Experts of a small language model.
Experts: 64 experts in each of 12 layers, 128 tanh GELU neurons an expert, 2 picks a token, a sigmoid router.
Training: a variant of SOAP for the experts, 364M tokens.
Below are experts of layer 9 (counted from 0) of a mixture-of-experts language model. Rows are named router (the router's row for the expert), up (a neuron's input weights, with its number) and show model dimensions 0-191. Each number is 500 + 40 x the weight over its row's rms, rounded and kept within 0 to 999. Numbers have three digits each.
After each expert's rows: a language model's description of what the expert responds to. This comes from a sample of Wikipedia text that the model never trained on.

# expert 1
router:531515460544458523508436455557488539465388501500464439499500551476449449460486484582494479476467449527500505542402563467439432528456527424459450593448544472499509486506463471523492493499431544527543488519529540442491526502481535420530453531488534499435460543482455490474513501459435525519504575515461445496487519450597470490548501504468537452478478440568507500509479494500489481458453502476431458471519554478568469528527455461498515492541430521588542506521523494520450555486467498490489542502481528461426429492541451531444438520519483498543507490538533441475462506396510473544
up0:611580508536506504476442513478445529552479529444455499505488517472526575497508499533468481472489479512510483537464480507446515482501502518519506478517453523484445514454534521490536453515568469498471500522456489526470567511398422450483461438529523531528510476477569497467489509438489486545480468524471456526516495418449443484470609475540458487508497584598553501403466437463565490463483440428495441470531561480508541519474518509461424497557547508564488455540499520423511520474454436532504452568539540473557508504554475476489464530458535594565462463494543514529500502502512553506
up1:473487479375535464469456476500516506458471487558457490557501473464480530471498504507477443490501553507496452486532449494547393506530542502551529523539512485419471438431503491561456495515574509530471553397473537461534505494442508510511485537525483449501511519510436572470589455438524553429532549536504453558500478527532504537550479503466422485551480502573493531486498521533452513488545426530508544473545542414580510493474503492506539493504463525473451544444533522482494497500450520486489457466515473592504426481494487463524552513589568527550481448530582554493477570495475494486
up2:429427456459491507486502452508497498521494478419464463521496478466495504461447467534466515459458527498543399471544506516487462527544483475471531518445473412433494486474513437572601497502474470450525472465486529466565567519467421511498445498502494512502553467492561547461510526497517452506485532487560443433500489536541471510462482531405548491506459394435505498461471516521529488473527464521534534539530533493447518487500475482469484503496488508487487526481587507496456442531487544486434556485521622449483472475502433540402545462491453494488501390543537484491460506543447501592
up3:564425524565522504518498528488534470509510543541458464494510462612475439532484504472429504491446501446566529544466515454551468528524507499571529497486523487526535554506408470534537506487504569433545504449527491423468566449520496455469511517506470490508518599451549514525501459481554558513467495511517462494528552447566503509563534402549485532500509427525534564510501447512483436536472476461532554549569476506533504502550499513497542502475451514637534534481491450551554470459509528416518536496516488397494490464514495486471518537503540486480529516517517596541533475525555489479
up4:545542463463484550530430460532588506465497480548476504506528412496538534434505502560535591570438502440447554531469526434515472548422542457517540528420527465512502477511479426441395473475493533530498522598506495501487532447507441506566511467432540491490504508522542541601560436449449459517521539483542446513453555517508463472495544476511505507466519469554495455514529463566482503472496550452449417549510551487516510465475458548477506566534466505489508503502575520558511511545485520528433443521480562505525497494583487480488542559510527493499478514514475533495485486443513528551
up5:507546483539475498514487427505516532494462524513579498422558539469525539480511533493463521475463507539495471525558477557462459503583481426512494459450500514451545588434434494507500569401466512501515417496532497495438545485464573517428442530571489437484538492523458472537517510454480523503472452504532432546538575513447496495535511531495507477484529462559487505486475531483498555537433486485574469496477477504475547573412528539479503525498484430534452548472449518375543473472471464497521527544481530532463476518426492523605455486511516481506438510468521504415476550537512482534
up6:510467512490508544543478496499477489469498481485529538488538497591517507500488532465483475456400526501520461495484493509481435450469520550478474549409464505476535507485486469564460456484431491545467439498549451459455563480405457500570464444520565493441533572519480469497577529561467596479519534600492471549488442498519500489476491473517513544574468501458531507498443493470500548420503494484439495541543508459542520438518543488463547506472508537431443544497512440467487513447481563526513516551592567534492490472455486532463585584526492506496455466548493490533437573438527534511
up7:506563496503500455475493462495455528571417445501416459482521514549442507519503589509546487501418518525540524440509443501479496469464527489534507517562453475506471538509524467520486480524454564517531447490523469478548470439441537506469519554521515532530468491475458521547486495494536510537534457593517425508534524550476521497598517503456527493478518477501546533540507498485576456471402470427464506498538536534451466505584419487503604537470475550481514527554544443519507546478539463474460545563515502477511536557547532530504505413498463523518550443436486454521470397524485522585
What it handles: Clause linkers, word middles

# expert 12
router:469410435498495517526551470551500522452438572537440417470485556482487488471454492527550490502487467555486525511473533479470489529414530478497490510414596501543504497521455513543482553491467533550555474554549565491526525516414532468503470561521554518517519544503450498485563522426494472569419510426490497534480480555507549443541517505487476492513511472565489479502481502471489453446433468410439498498531531461513491533531601585502522518510524479572528448543496515623544550522489486524503550517539539516434506527524523567457486480524491510474536456537546510493493507483579546527
up1:537529484523457541458522515484525490484477477560459336434477502475462523475462475454493479444535507554513486502524545476498485479504395540554489540411534501483488556498534502564522462441510511457497474478526499494531463527556441510519456471519493476482467560515484509534476436507508545563545490450570470456568495522431456525599528469434449434497549528516512509502517551479387503526496472482453452538491532532558505484533529491486441540454482454535450513556484509501440509533462483520468448543483476450384429536515508478473518488417503511539525517537494527447555488421460523492
up2:546567496589517426523488531574495441539468501446513476506474481524507540518580477538489433487522531539498502570476532514462562523461484470533519423532507458593512550529463485526483517519428519465509512532487503498448479480449561428448542506554525492460513457504523517486500547491482512472468412510506508468500489495543474470532529529444527506505551505509544470519457510503518491602475458509548612524505555510496594504504559611489493408523456459439558502501577448495504531474524491462517486488491490512471509482523435571488423523564461402478472547525542523411491482503444501536
up3:510539565398576477501503508547513527527520484567450450533504468472459445476471549477468520545541409493526589467487497489545488526521509487473539521461478531439502497519520451522504503563490486462533455513458463517508549482485502523470457537536529550516496526483511542490533487481460497580455482433520544483551551531502550548503516547505496453495527448511484431470470579488426515478508447506416521470574537465512489543495532474597394540470494469458422441474525521559554494464456505548450539440554540478507495468526435506568561479496456545541543469537536513569536540424488590509
up4:532532553637482547501510595541459515450536540487447539558548459549456516411526487442501519484504511561502509537505466531558480522464464493528452480533531518488555473576547562500466488469516507539478429534452490547518487533496469479475526491440442546490569450512458461585502500415482478484475550520511481442529488533452522477544482507489451525491544439500519429533455514534525494532512536511422452510496487515541489504613546541488568521499514411571470489468557451467511457525538498455533519428497496557441501474509495566518476488491487536545519514528485546471451475581421493454
up5:466442529500521467498613518478496552517533528440529479452435543474537550455463600516495520609467515456512462453440526481485504468527441468452546466580502558481489456512513425543456534464454555478563560512509554550506531523540466491494481486522499488484487506496477552472485514514486462580496473466481436525478491464496469412499569491462469427527530487576451526489467517496465455544498433472545535461510495388465500558509436556491437513460484476492556462568527490482484499544461570486476582489520519445486494473462481556487540516407459498484550507515459473478437493534551502466
up6:563527496557532564501536466490533520521532552522535479538537481438528591454515449537443598534516518532589539525477567474554423521451471466576471514478443432422505556476497461525411464523483479476559541544501485589522472476525552497488530509472581511439501585478469452460528520478449475548470530528519500495493509450447534507500496489482428504580489510528387561494520502510495494465514498480454449484505500526518417513476531492568527467458567465506433502519488477526501500507526477467500518528453524513547577461493526469481509468448497489519488513570492490471438424510496439585
up7:461495493520556531579452576589472522534430547472473503540495452504489564464463535530533533575511497441467518488518533454523544569470511481470459543538607445507465491492516488499500494450508525444449470459577485542545520457531418601484474562518539516513469558521448552486502524530494464452400497484416549511435483488511531512566517492507482453519502564499516555504527479549431432440512512469442466566545478517501477468499547565447447470445532468478514486455491537508567517508474592497566524480541466471506535480580503498527476471497530517506514468462494475550459549478531562509
up8:508508503500527468501500548468510481432483469536529410549487508464472500442554516492519485503503495546472475528516537535509574479485528505562435530521588451457516562580510497537579525515494472504454543508481504479443430534471474466507439390570529506490531544484576522537541488419495545472480521499478520545465538497503538465502444463525449478494506397502472506494457504516512474491516473519523458482497505506498484494492451490485463601417485445492526593548536480540559503515440559561518479500492514407434471497524511547416570481572469607531427462472478448528510484434488486541
What it handles: Clause-level function words

# expert 6
router:492500489571475534482471486480481537472473562589456507483572486502433501482462506512526446578464520515543534535504504493453434493540467510502438513429490543512478451500431493520501504506463493521547477553477614478471527534471525460527479518572485449512544548487476564494503534466426504508482490434472486464497543575543559494457552526464426463475484497512530490446442472486456497451519502462408436510540520415457480440506509577517531523521474498444488485547410523565502556504457519484515512452477482520433465443494464533411454402450550464483517481564578520487424512502534535519
up0:507446507523469547473410528527479450470526493567488458522490516481458554422431549521560457500506552479552536545414483530531469439500476497536476487487529487497515505479435462533548466574529413523490508571471524492504519557538583487527445467488500510489495529450511423484529553515468514529530497535450491524423559525543452489471462536557463440488537522453533416428498463498521546434506476535539536524569516510513517423508493479515517472577515460485498434557480435479501528578490482468391490502551549499471527512441421540435473540518541492558458485491508476503501492530558458583
up1:469473507567541511461503527588502486481457563528492468505519524514444501470540545513544516550510486549469498462471503436514486493504549436480529474462533477433489471534496504499485518550512523533506498526524553459518454574521518521621543464553410444494484436481488546497406512479567456522494487460535460477486449444541536483591487519463518555486508454490536483509428496434438480524538564469435493501507558508501478455542501620498532471478523507475505437499532485494508473524465445513526388500492544543499552541536442477543501496408538473484486455541479540569426500436482592527
up2:506418531519394452470416471461479516507475576475533508502477521471445478505515460498511458442510467525571518523439628533450450504457548501453552513402485519487479455500504514489431482473517501526456507490514540512590504556452545488552522521553559483552538476621480503501517533512470469526534465493482530504486434508472524526556507474532592410552564450559472524447518477487476519502462585493461533468516511462509523520483505438524527518451523519519456456535448500527529488484530552485480507610452511456450536495515536508462477494507450467475464479468506423569551490547501524528
up3:507519529471557520538435535438498522519471527510547540505530548482481548542557523420470462537510486568492485500446509456487431498481511421537539503435483556515515502434492564508436436470557558508467593506498484465500573478424496566478483436536481458515571563493478504492492521511478577496589575526472471498520526607534532464571450497578530480537512473481502513543524462519545465505482412492499487527471474469525501529551505552450444560455487556560465519531493480434511492490524499497561515424532507464450488432518457475500522472447551527524490492578500608511473522460517495502
up4:516494551554500523533546480517553430489434564425424545504508520517491511493445550514537517580484535471526476537533548523479460418531543539433510503508460469555558504555492454528471531561495456518550467552484512536501521464535497497524448517550562600520513500493440487569542530449515481496534475482511538493511479509525437535568501447504450425488477518457429431446460478459519460494529504521504511546482566481502439531478504476467577390538534530545553452582458449447453557515551525467490560530495553508484441472422472500468494484572496535526540524591504507450494493518520478481
up5:562493550565535523538559478546512514517441492423492426536497435594520449520528539547493425493459536502487482508436531477466461559510503461475504521497549531573479484487475493456450554476495452470426485543536555457556502466489527473445540549531494473529554528462503532409440467453497495509534509527460510563471509530470481545533491483515494473526458558551549518536513496487488529484447515552458517517544481513499515530432462510472547547489428455414577588518487583566565460488499497396438466413501468491518560499533457436488540456446468494529556470508542510479461524481515531520
up6:516504503539420456577494465504509453501516522510478559553557493492518524523542514531483502519548550510519446450486517532421551485548526507557510467483528511530562410544518528510478526483494454531526502524540533447529441497545469438607446479528522482508488473456478582450466436459522478460520525441450537528435523527515468463486519502419482487501575513527539472508486492532497458487510528447509474551551556416550538482522519520476479543461501481426495570461587389566587515510564423569536422505481464534471489518489520477478523583489517483548457546541567512472487533514539510535
up7:521532430513479479491473478592533467576477611429480453578570493485512517528497460505544466517549415526584484457549586497531438471536473521475562522478481490456529517502478465564530472502575516471489511470521545546497494506503533536488514516493448522555511485518412494535429482433528443478492514493518467431557506501480486488390496482534545466560528544473486492466435550481486483469482470555491516551503512499514459472489436506508500486519468469472472435395557436510581466490520521549465535433487500499520514591496545466445544555451450446534468515495519520529518565441480500517
What it handles: Apostrophes and table digits

# expert 10
router:501438518550499505494471502516466535468472473507475419510467574501474434489501550483571396577525496562497460531484564514483497470485509483476489547459547500525528455513464596575475512516457540494590498561518538442450503475446540485548478523524527458549490442466455463477552579435487459490478528475479468485531490480554531481604581473535475493472578470536484484472498449518504482519495468497410496528597488418506499566489418511484474520510454456507497418511453449515528532550479479492494585508455520537558507451506458514493466451497489512514513519549560505425560483462515565509
up0:460486536456499488484601555478539548501530571483563582544485547468496547516509472498493555385499530506547443471423502473536487463427507489535522503525510520459543497470477553575488529504538501458484458480522536550528564416564493461579467450529540456444538490479556525478511490510550515492552555445511437497480516545459490438447475483413468450525541516446535498478483510489522496540508501509501526506566432503564518554500490551504380508494506608545503534553534479577496548549479566507483529586493501566548488501460485472490504486503484484523520501456482537472488575536527459504
up1:485492481501482526459517512528553534553470473475428463561444540407443473448558463478498535527465575570454528481497502504477485518497484459466486515551477544486477503544469488439450553462482571524524527436486476549518593471532523489492494460416549493426499425463462459499475448466505507485522532459470521533482509503511438513559559447523508477489580514485545498532486455472443464505476516580502493425571492535456526506514500466520460525483479601493433507539447420497506451487525505514494501436435550451516479517378546529451555563504536568470467498526491456492522482568514411504
up2:517530524508452484436498446490499514521442495528539485501526481474527540528534479530503412499492579430438438506486511516507507540500522537525503554508568497437511491520508599517499450469465551565489453487453517560552565495466515509476503516517449462480495436448413515458496556537413433512542502530506439523489518430455512563483551483457422536576480467452509510525456523462485581455393521425464519514477512532537491563492486447492455516525482558506468493530447516528449545429521514463453495471555531506499578522478478528450447543546505441525519514482439553499432430536440522545
up3:478524536514517586506487455517485495456522465467520496416435571480489567525453487518518535535493457442534473512537490520527595502552514493494532486469521482458539476524508463510432531499484541447480409545506556497476454539553544504470503429490532456504497538508540475549582497503487455458440495504521467514492507467443477467511537537523499448518516456564477483496475453566456557440450534468538409530476528531565450468444560558533515538479506461544470541478453539490523513521520491506553584507467537549530511467456526471454511536660449550560513416472496482430487457449481559522
up4:517516502477487478443514550509577482467472533564529428488466531417451474513460522549517510426611446523542485513498567491489509580584503571539498563436447471534474449470481444503572578447464464483428509576563512512483475478440449500512453436500508471520489490495511563579498517454513519453484526467550514572485511495511552553490536494434460530463472429489490532432548599458540472464466501458572463448471431507534537546524512517485476474493548529521476518506519554481461451463513563502486523515494512538483457522491529518535522499571497471516561531518555568433463487492493502507
up5:486457502463506542562519481476490482483440542477474461486437509469499507507538583461514468481521516534468441542512463508525465493511493455514490538491626552481521533465473477522472441545517518533504555531549520453520513521522458409491475445555513490567516528471556500495426490483469558598478427448545520569463523483571494483465513428506577458519514522512476512605509494568546493480461500511521465525509497491477578497490546539486442594478452491549524501492527515651594501467505575495470525538532507545495546511550482509483561500561471551520480464470497515510553457483580499516
up6:584482470561521481496525489490423480448441536520502515541524524399498559526513494492503426500518557556583497486455434567528521456489500481452496512468477476524528505529520515501517442481528536434515509533496507558424507463542456576529466463515537411486478565465496503518481525397542519521525424489527534535519464589508528492496526541436499408501486465520554560479537475539528473450501555488495508501527497479457491483547424416533528455542480489547501525484473432483497494541522445502476509521503566510547570482421454473515500607429464478525517555465493451487558522517468585532
up7:569535441540548527478576540531559509463592543427466502576507490577528486500532494508476497540489529421582451467498538528450505510433481456541465527565440526527503498478525500529427484501519550545545519526494578473468470420522496556485521521504538488526510466479467450511541506493498475565478482521473523490520463483510466405540455527468533415490568526538557489506490407535528499536518559457463422528529469514475544499478493474486525466526524491492489515490506465571541559513463483539581438436435515457461500540470407499551487522475462416475512480560573533435550487509504505459
What it handles: Commas

# expert 14
router:454416514507530587538546485508548563489460487518493458585539479435512524533461561525524486493472506584513506502450544489471456503479516494521491487432516515523514433461445487545523541520485538503604502472455539528523538507439460510509455437527517419616548513461500478512468451506449491496481532483509466576495477504540481511469606500557462480503536508496518467460440537463541512488472523496491454527524526493516501465511599464524583492546509501542554417546487459505501513571487570501407501509521459561479493526512406539491487485508485534475515380516574550499517475474470446537
up1:489548487493572476487514474549626478527495532503523479547453514530505454462455482484498515424461473480468467488460505486463479562483457509469517506520552522525526476459389577510489468408475539537597458446562533454548431491522574560473504522475455496546485478504476467513509472512563519549528511475498518513473511494525482443522468490495532426518594501504516510614453492508472456438443489489534495512482533460451490528490502447447555455430500497547507556438457530461527502517553505505587542477440510466559536468467465555543431470577444536531488480434446517518495510444466518531
up2:506408451548427563501551503442425482495474472505541499506457500512462471521530479501490520486481476529563518497512500510503518530418507492523450417501526493545507476513512477467552495605520507609493497477487511485477518547509482560471462505490503466543469543434570536510498440524476497488538514474402451509552491518494489504478550483539491469445532562433481529444437532509558465440439405508414556454587511495482514535539541437587522559515457516464501455489564515456475470537460475450510464528421464547439471554528448487488489506500507553531474416565488528564497439507489472490
up3:518462431539564472514454485488482456603479500556513438521463527511452552562554593496552582515512491542491520483534558517520530503496483491519416449586480489538528509489457487552549425522502557432472508500466575585521554553540552528488498514491477529548464475485490454499464519538502537493479517506483529508458413509483533506490494477536455426480506568545497437493455534456418495538527485492491382493540504479447504496417488447531519447568583562508469543467519505431511516525479541490465503540480513481484487572513455503498544462461581528487465435491491526539538568478501460491
up4:541560523532516456523491583460526525511542526497494501563492587502482576548473528511517513478500497564572429468423557504485459521488608436490533509475538477529503501477514521422437503488361497497531515466532484502566526460520520541537440527502556493515500454499492505554546485501442534438457479452497541471498513495574462497450462499590515562487458548481525484596445488543436545499456493468556495534482551444489518533495457556521488501599569506451489508530451513475519566478471529537446542479512535491528540406478547477528433542479497504505574478525521509488465454524500531506
up5:450460490485523545560483476574525534495500431504468511522459522474473483510522439544469536472530495460421496484525487516487448469506438491520425549382484531520524527458458530540484556555518579491523493517488548540404555496467583523526511494496422477569527481475505487509511489598507503547541459413540427541480509514488476566542448457494484531490493509487469474504466508451562537457496584483551543474568518437447478496526483535478552446449516498524494524514412439505483460550521508495364548495525514439468525528411551510559513468523520516478467494515553519522564510518488520498
up6:540515510508440509482514470485474518441486472405530473530497470440573518546514521523553469558479504598487446470466541492475495506485567471505428509425570529518588541573446515535529509536559531469502546564495525486567494505517511499545478496510490522447559547492503556421521494504562601469497471495474539462485454460479528490470458499466486460435483525472475466465492436420518504495481556470519495475521540456517498500485586485505569458482567558445493391515452460462513448530477498538477405486448560515473540461501495564449475441505466453465452459492488473531480523453426448513
up7:549541403480500483496446551453603478480495453506473483498499535489521463461526560526512465548501541523535544496449527435520573489489538544519533506476512473463530509445526450451502503540457537522441528470526501468613529479535420463528560440509479490497559507512543474528460520428512446498525495514457464521492447503520486472452536504562460511495441550462455468540537436567503449413440504489486462594539528482523488531566497521527506469482555511550467500490497501513523552473553561552441573490555482518508484496559484524477513493433540529446478485490465542492528545595491526642
up8:481451504486491520538515484539488456489528433539543559528550526535518485477503537570478504513583478518493517447535442492461471498520494486500477527503481521470450537481489528523575489460497471467499545435530521494502491470502453547396527493461441517591486526531514447542528486440477425492550548502612439389449535526458507497465503485489517478458481439526533416466477525450420563490473523485559494437555581482449460497527563526512475560522539438530550504570508507448498512474522468481494485443453490532447527547570461510528469536524472550570482499536515491453510398478571571512
What it handles: Digits in infobox data

# expert 28
router:513471462600413589482446477556375482500508532488519475501494545485466469502497562535541475519488436546569454515450559501483487427518516463483463494483561519545486551544517498512541557465519518530594496456494495452486545524500535478472518472515525474490552546443484513457475498533445502509472479435524519516475500505498557469498525492528468428532466479585444488509513513455471545579505472496449418565536539527563524444577506455440580468481476555552525510489492429564518537486531533454565501526497534538481484524504531568434493437465531489537517507557537482387488513508533474502
up0:511447510551523518539477464490450480461525472517432535442470496501516478427492541571521540526508551503574495505452449547577436500474498461495441407548443518546517534450471397510530488478512533519597552554422479460484540441529478540477555455481554528534533543506535513458515543488490430483546470503538519551499506536538500490513507513506449477502446447469484578497483510495525502505517474478502459518474526501532482521517553487481548525484531550467456513492430410489621568508465552480490457563423539561527458508502547516500444525493418505487581433544519506457516457542536569497
up1:491433521580489486501503435498475479500439505530452474501414538477443453514561484427467508508532525535535422476467506474494502415584512556454601515477544430515563491504510490603560553461505518498542461498471545487501511511498566471495563526485548483515513519497525512507590496503496542521526464491498542579467485542517530536561445486493447548549480530593447508518517520437469528442481539512492453505523514459522456516484496480516484487545568479562456549447484390437493563453506461567472529573541542433515507515510489540473505520516537543481481482498555457463404502493442504485
up2:497441456571525525471528476532476475530513514532470556542537490477481505557529535530468518494525525580542498548500530504530497463470510541512438486581517486456509441549408469548551531472426482441543463551458530479531477461464520499457478472497551510543501508524536512480514443471557512421532507536511487591482497566463485551481450517469524424514488505506506454517525541411495454559457496430518445487518535507498538540583445476498512476478546546553517440421411487536486526438575513513492455411499541480448594505561546574487479529484505506435480542498520468448407500461556501496
up3:579535576529540472492441477536480529570466495532462466483506414492542482496499473507521546557553524527540471491448442516499536514529538555484444523431560444542471530516545519551556521522541500563506474515476481480526443506482487500516547434501473520475592533513517511463524555479492475483416574470514507493487430520458523488536516483581494476618388439461468518477512521486532448520489529503458512573461531527524484565575500414529545482511457481521577553489501499539551466508558447461496378456446506508504561500532482488443529459428488517495513514515514493528441456549497505504
up4:468495517482525445492438532492468479547516528549523614446420510478473530462501511492527418492544496560519467467467514452461508470502486534530420485518502505530406503488469498473526486536430588522571567434535438511443477463561480460427522486424536493513399515537445518415554541530514470440536535518456497558490498534488489413549547571443530501499516504559509455471457489474472446501509517552551493460506511520492504457487553461474499548541462500504478483483503485526529509547468561485475403510573442508535499479484451574447560425519511479531503432531517523458505484450485537498
up5:467507482499483521506540568588495475532519504479501433465437491452422514484488609554525452475524504536440525451461411481564437497484544510496422485444512549525471563555488447567530502492479568516504498499469486457463498434546496489522469510504503474521574519484609503493417459489436409497477520502495534497472509522497512464515428515476526498560537452475522468536490421523445463479550463498470484491472480483571486454543446503410569563555527486525512479448502488489568502497517504492607460542482474541466481510514493541436462449565486559527456415527480490479496447515512521471
up6:522446519485508502514482498569525524527561450530517532457499479457516441453593509485456485483525471485470559398458512547525497554538547534504525477464568501499510578602438517512498520493513536511563452486557525555574601544464434516495466528456545463543545518443497506495517480519463454494520484504483538503434477516510520512537539454593488497468483545438550432445479503493564427485521507551451562503494542526497523511522547515516517512547466422530483469497508520492499539536533502472553431453479540508458501448571563501517525543513633586535498476495516512506443514492562560460
up7:486457527551541470493644480512495497442565515527547532571486458498497518496524513443505492493514483495524482509515524504451461516533486556459379489500522551474526498518439456510488483432503535587496542498536423501552512525515488516507560534551501531508513529428490556513471454527490499463485545580503501552437476522496518545474537477511551509450535485555461485489464477450535442494477543475511541462466580452478504456523508509505444486510501569601441479462437473548520532485530520499590488469566485497406491479516499454532489477481437503611507558503550443426430551538491561517
What it handles: Mid-word syllable pieces

# expert 48
router:457461442462506525528520442519573547505465456469454473494518514489447441511478525529566471556508508499514515517441515490547426453481478437486443490450504485548472396485486494519519523446523504496545544527478531534450518532496514481527462469562489526470551559488484461466468503424416481495521500414477501527517437539484534471452551487497443457533485451466486441498509540494527543511405475468378425510540441436499516483511454458491604484542511493520534409460484490506542547472463471516518542505494580504473469528570425526405460518522525460508512490559569436478539516455544477522
up0:536554488493466460560521528561511511548420483455552566535520465511464464466467492446441465532492558502522472538466507524468538361453477481494448517502580537494451565473450492526560533500475514494540515423505517549427471553545516523536493539489508567565518394475446511520489468490430513530550473464558510494552483505482532559521512491435478458493437472501498514459516470484490537485554524515461521488555510445552512449492516516382563541562441474522460507499424514518485486544492512517543519473518530435550522503467525611535460516485570483504503461486511523531450484461534533418
up1:467428469530541519482472454528468449469469513537470502493561537447475447505408539547509493478512507478508399445545519476538477438554465544457454520399487473483498480506465402469521444474503513552535542501488394500443536462538518508495501396525550599553521545520558461523491488456543501499476461515469508484540527585488494493533552540502449505455485531547562530533391507561481502516476476442512464495536479498525485494530519475483571470514515492561507570528461515474571528500482479566537545503555503449459477553504474497498437430475471496475540469466572511466518426482495437524
up2:517466551652501496501457488516513471435518565574475597513502497498504525477515544504560516501566466497551471487473559507467537539433534532510472504482463496491578520490448498455499486529562529483477503479524497519502459465556520480579480480464538500434473502525547510384504583572466531528480552431519499543545483515424474505526552452497515547552500466502536409506535504435559491494483471509473545510451555507521531379478504526485494466436576527477507538530523435505520501512390517507509485456513547518444460507572535494467516546477479470527490515467534451512524469523448537442
up3:478485486555509532597526467505449466496514415511485524549502624477456514496454495522525484507496500465566443474473567489546534428490472490547424492484526494452506449520480442567500502502519561524577546508459465434552514535466548547488448467504486544536433518520480456511493514468490470472565518447553446493550489537534513467490568536578476466453534456479440545552500545451551498491468544519503487505478518589527539518531479486534598547515460491506483461464490536478451488480437482467532448475544516495426530487477398531529482505426443555533543526461478455485459538470516400535
up4:489495424488415463530472465479452481586436452468439491536460488540542542606544493439464498512441453551503485524480539500436526490509527521517490583517542499413472554482590448513449439505463488507485524482522427529458498480493536454492471567472513511526534504472506616530531548561467455577558561524492440521534469508525453485542484489450493510495520546494591514489504489503523406499518552497586517435563533502466484537522505495446621503567460501496479510479511482499428507505488535537459506507472520502520551477492452521487540460462415509491519535533528443472520470473461489507
up5:592522535519504490533517432543485466450446528460527525548486497496497464467537476507491482459545390450475473531548543525512484482439526512503534595519520503560477493524424484459506505501402498462529498511456517520562500518443496510509513534516599521506518604453436492476513493400497514513525456531503509597569553546481528529443541449491533491510553567504534508512464486502520567470454535506502497497495384481522476505560514478502551452447522514406494565505518501524552579476532476425489504498513529442488471524526548493530544571524455476541497507482543457394498467515541511549
up6:599459510468481555544483531516554582479369586532509447488417499574415476484486500505470427485506517497482480481476516486475479512407492552573464493518535470406436490421571528507494521440490586536524486478479472506472454521582557536494508532486485497549469455501478456489459499516519460446512419532466508491524417554489497510544558522510534463507476564544502516463486498522481506469442457485508495493574458489436479462435444566464555541468498488506516450544534488500450496517515474530478469530431491477515510505521451544497529527481422486490491475548542455477512465487527432435
up7:488467519545477462516519490507430509520416523417463410528465529459518443505497535507517508526567484455529494479483566562425497483490583481451536540520461549532453525517522446510469426452589512485446565471529507419531518489455543565498526465496539455479446509441407521522467504494518511559524557449456478498491477518514489463480467508583462513591433447448474522533481514508506612549431514541440519475506490498493534462495513517521527512508462436509483536445521457485584512572523535501540519498480555541541488472519488497533490497482515483486506478490542516543408476369492523468
What it handles: W-sounds and consonant clusters

# expert 8
router:527404549489485549533497500500430546476489520494480488471488532409515479523456498529533488548508427554520466496462521460399492505472498469465493489483511504506585458479453538556519536542448499535535514565461524467433499540439491479529480513501535466552557565457477496535545538498485484457478519431456495559455492520513530518496594542478450437507474446538542487464481419481464485479450487440439520579535549490481483499515514544491580522515513499490505472480454426562561471569537490534457502506511515524458533540531479570476478426488458524485436404569620531441483486455474544523
up2:494495495572480517432510431451528482470534450478462432462435520465477501528446439505478529561444471495444435466485448456484516470534588592414469500588518552428517560496433553542517494489509419529482491552500497501489564477525519450501549473515529456557546498530524547473508539496483534492422488504454505565508479556516573453510563526558390479523483498545444561491481484482509583447579509455489459493533461489513542508462532579510557472530461509548512502446498490516519486525480520512482453487447521483456520448442489492483500493472497557469469433460517491463420468510450449510
up3:504508571507488511498570555494474456469478554502467559503538490496504470497509461561451422421515509399455524541484506533519516403564460451439496509507531469468532534451429546529531452488501505487497498600495535443517504532473506421525518478549460475482507486518481575538516529516520520570511485486511579474592409613466514486535496533556508493544470510555461544548450451555438479492453544546439515507449439553493430449502494558502564530508454492520488519504509573550552510511412489461543523425480471523508540552484431469493528497495506434520500540497508503468532476505528484503
up4:471547491541432484547495400531449515468514464492601478565535449543485512498526485466526511448549511473458472489450487507487530450474522515470494487504572461500552513441525437434487570513521519530520517489459489531504467492520538483488505456517514532512465527537514473457488498460488521467408439378459467489468562424422437504576540525503525483552479447453466502445507463518513433502443519506517523541567457465452582469474457515490547550517440553532514529478426581439565514487548477491499487517530415535461457498508489553489465486583537494525454478544535471448534456510459459564
up5:484497485541530499532461481596502533497471478523521499522530539509516467492529493523482533530501522539548479560460531482427588521447461530520491475497480432531535453499422490562544492509456559535457415526486483544527546477518479550540518466473520566520523501475531484470491445588482562524538416549478576482478491473471434487526511500558540533555508435520527482481522537501462495462473490496497430559519538558596498564515445457473486517437466408534556476408568572523498443439481467488507552501483529565476558469497510534412437483523556437503529476548584486497476501516461459485
up6:423517511547441496561449524546489485465487527518469527420415473547545462473543515513522605497559583508506534500498486468547536478504463524463418526440586522508549469483508474497461529508486576423540530493455540463453568568459458505424561490482519536508503530478466505506494432463481443487523513584590478513515479482545494517473456500484533511488427466512487550500529486578472483491533438475470515516528530495542511476550467557505518472519534553475485533493507496494479494489497525412496567535509523455566455595499518504492456500522556486462501494530441559415534505428475395455
up7:470536399515449521519532526501448477442454509517555516515484581511544470489543483512498537521453489560461502518528570472516430485511569510538500427513540445496586500486503470512451503558561556458534481476446547463496551490478445496450487466526468533430455457470540459518501431481488464516482506515491538442509524552551512509455508515537438506494532452494605463503544570401591605456545508445565497504471540446540524557487466513415520491530465388472483489542516529479501459483480517473501469431467488488524509499491424515492530540488479457547574433531529496472508469541475509491
up8:616516512447494477484503486528454436525425479469524537432484481502466510522436540506472584516516556501524547484484431514514452506549451501456521514452564526499453528400498478474498456523473474551459486451519478551598526515495526541454508590460511526526418500505492495535518476479462432519498512493400495552450485576460560457490500487551494461490490501578495461531527520485494413474474506468564472532440500499522533468557571488494518484480538434517458487484476626571518509493475518501582447489458477470510585496457503526542470501477529503486503487465495503485515455377512466507
up9:490547499432440509558525526510494531496476419561537557442521487476485492519530492524494491501431499528599474509511496441510528491503451405496499550425498501508534492517479540450542483535514539495518480522557460515514584475450514490485496473497426474518456434543432448456445489498485545543522479513490526519458501475438560486430569528480480500477550560564464497551552596460488559468432530436571553526466501482494541419477531466526495475465456569464507437483473458571480544545476478463544511550474486527444563529512535447470463517437471535537507546461567530461438428535475546502
What it handles: Final digits, large units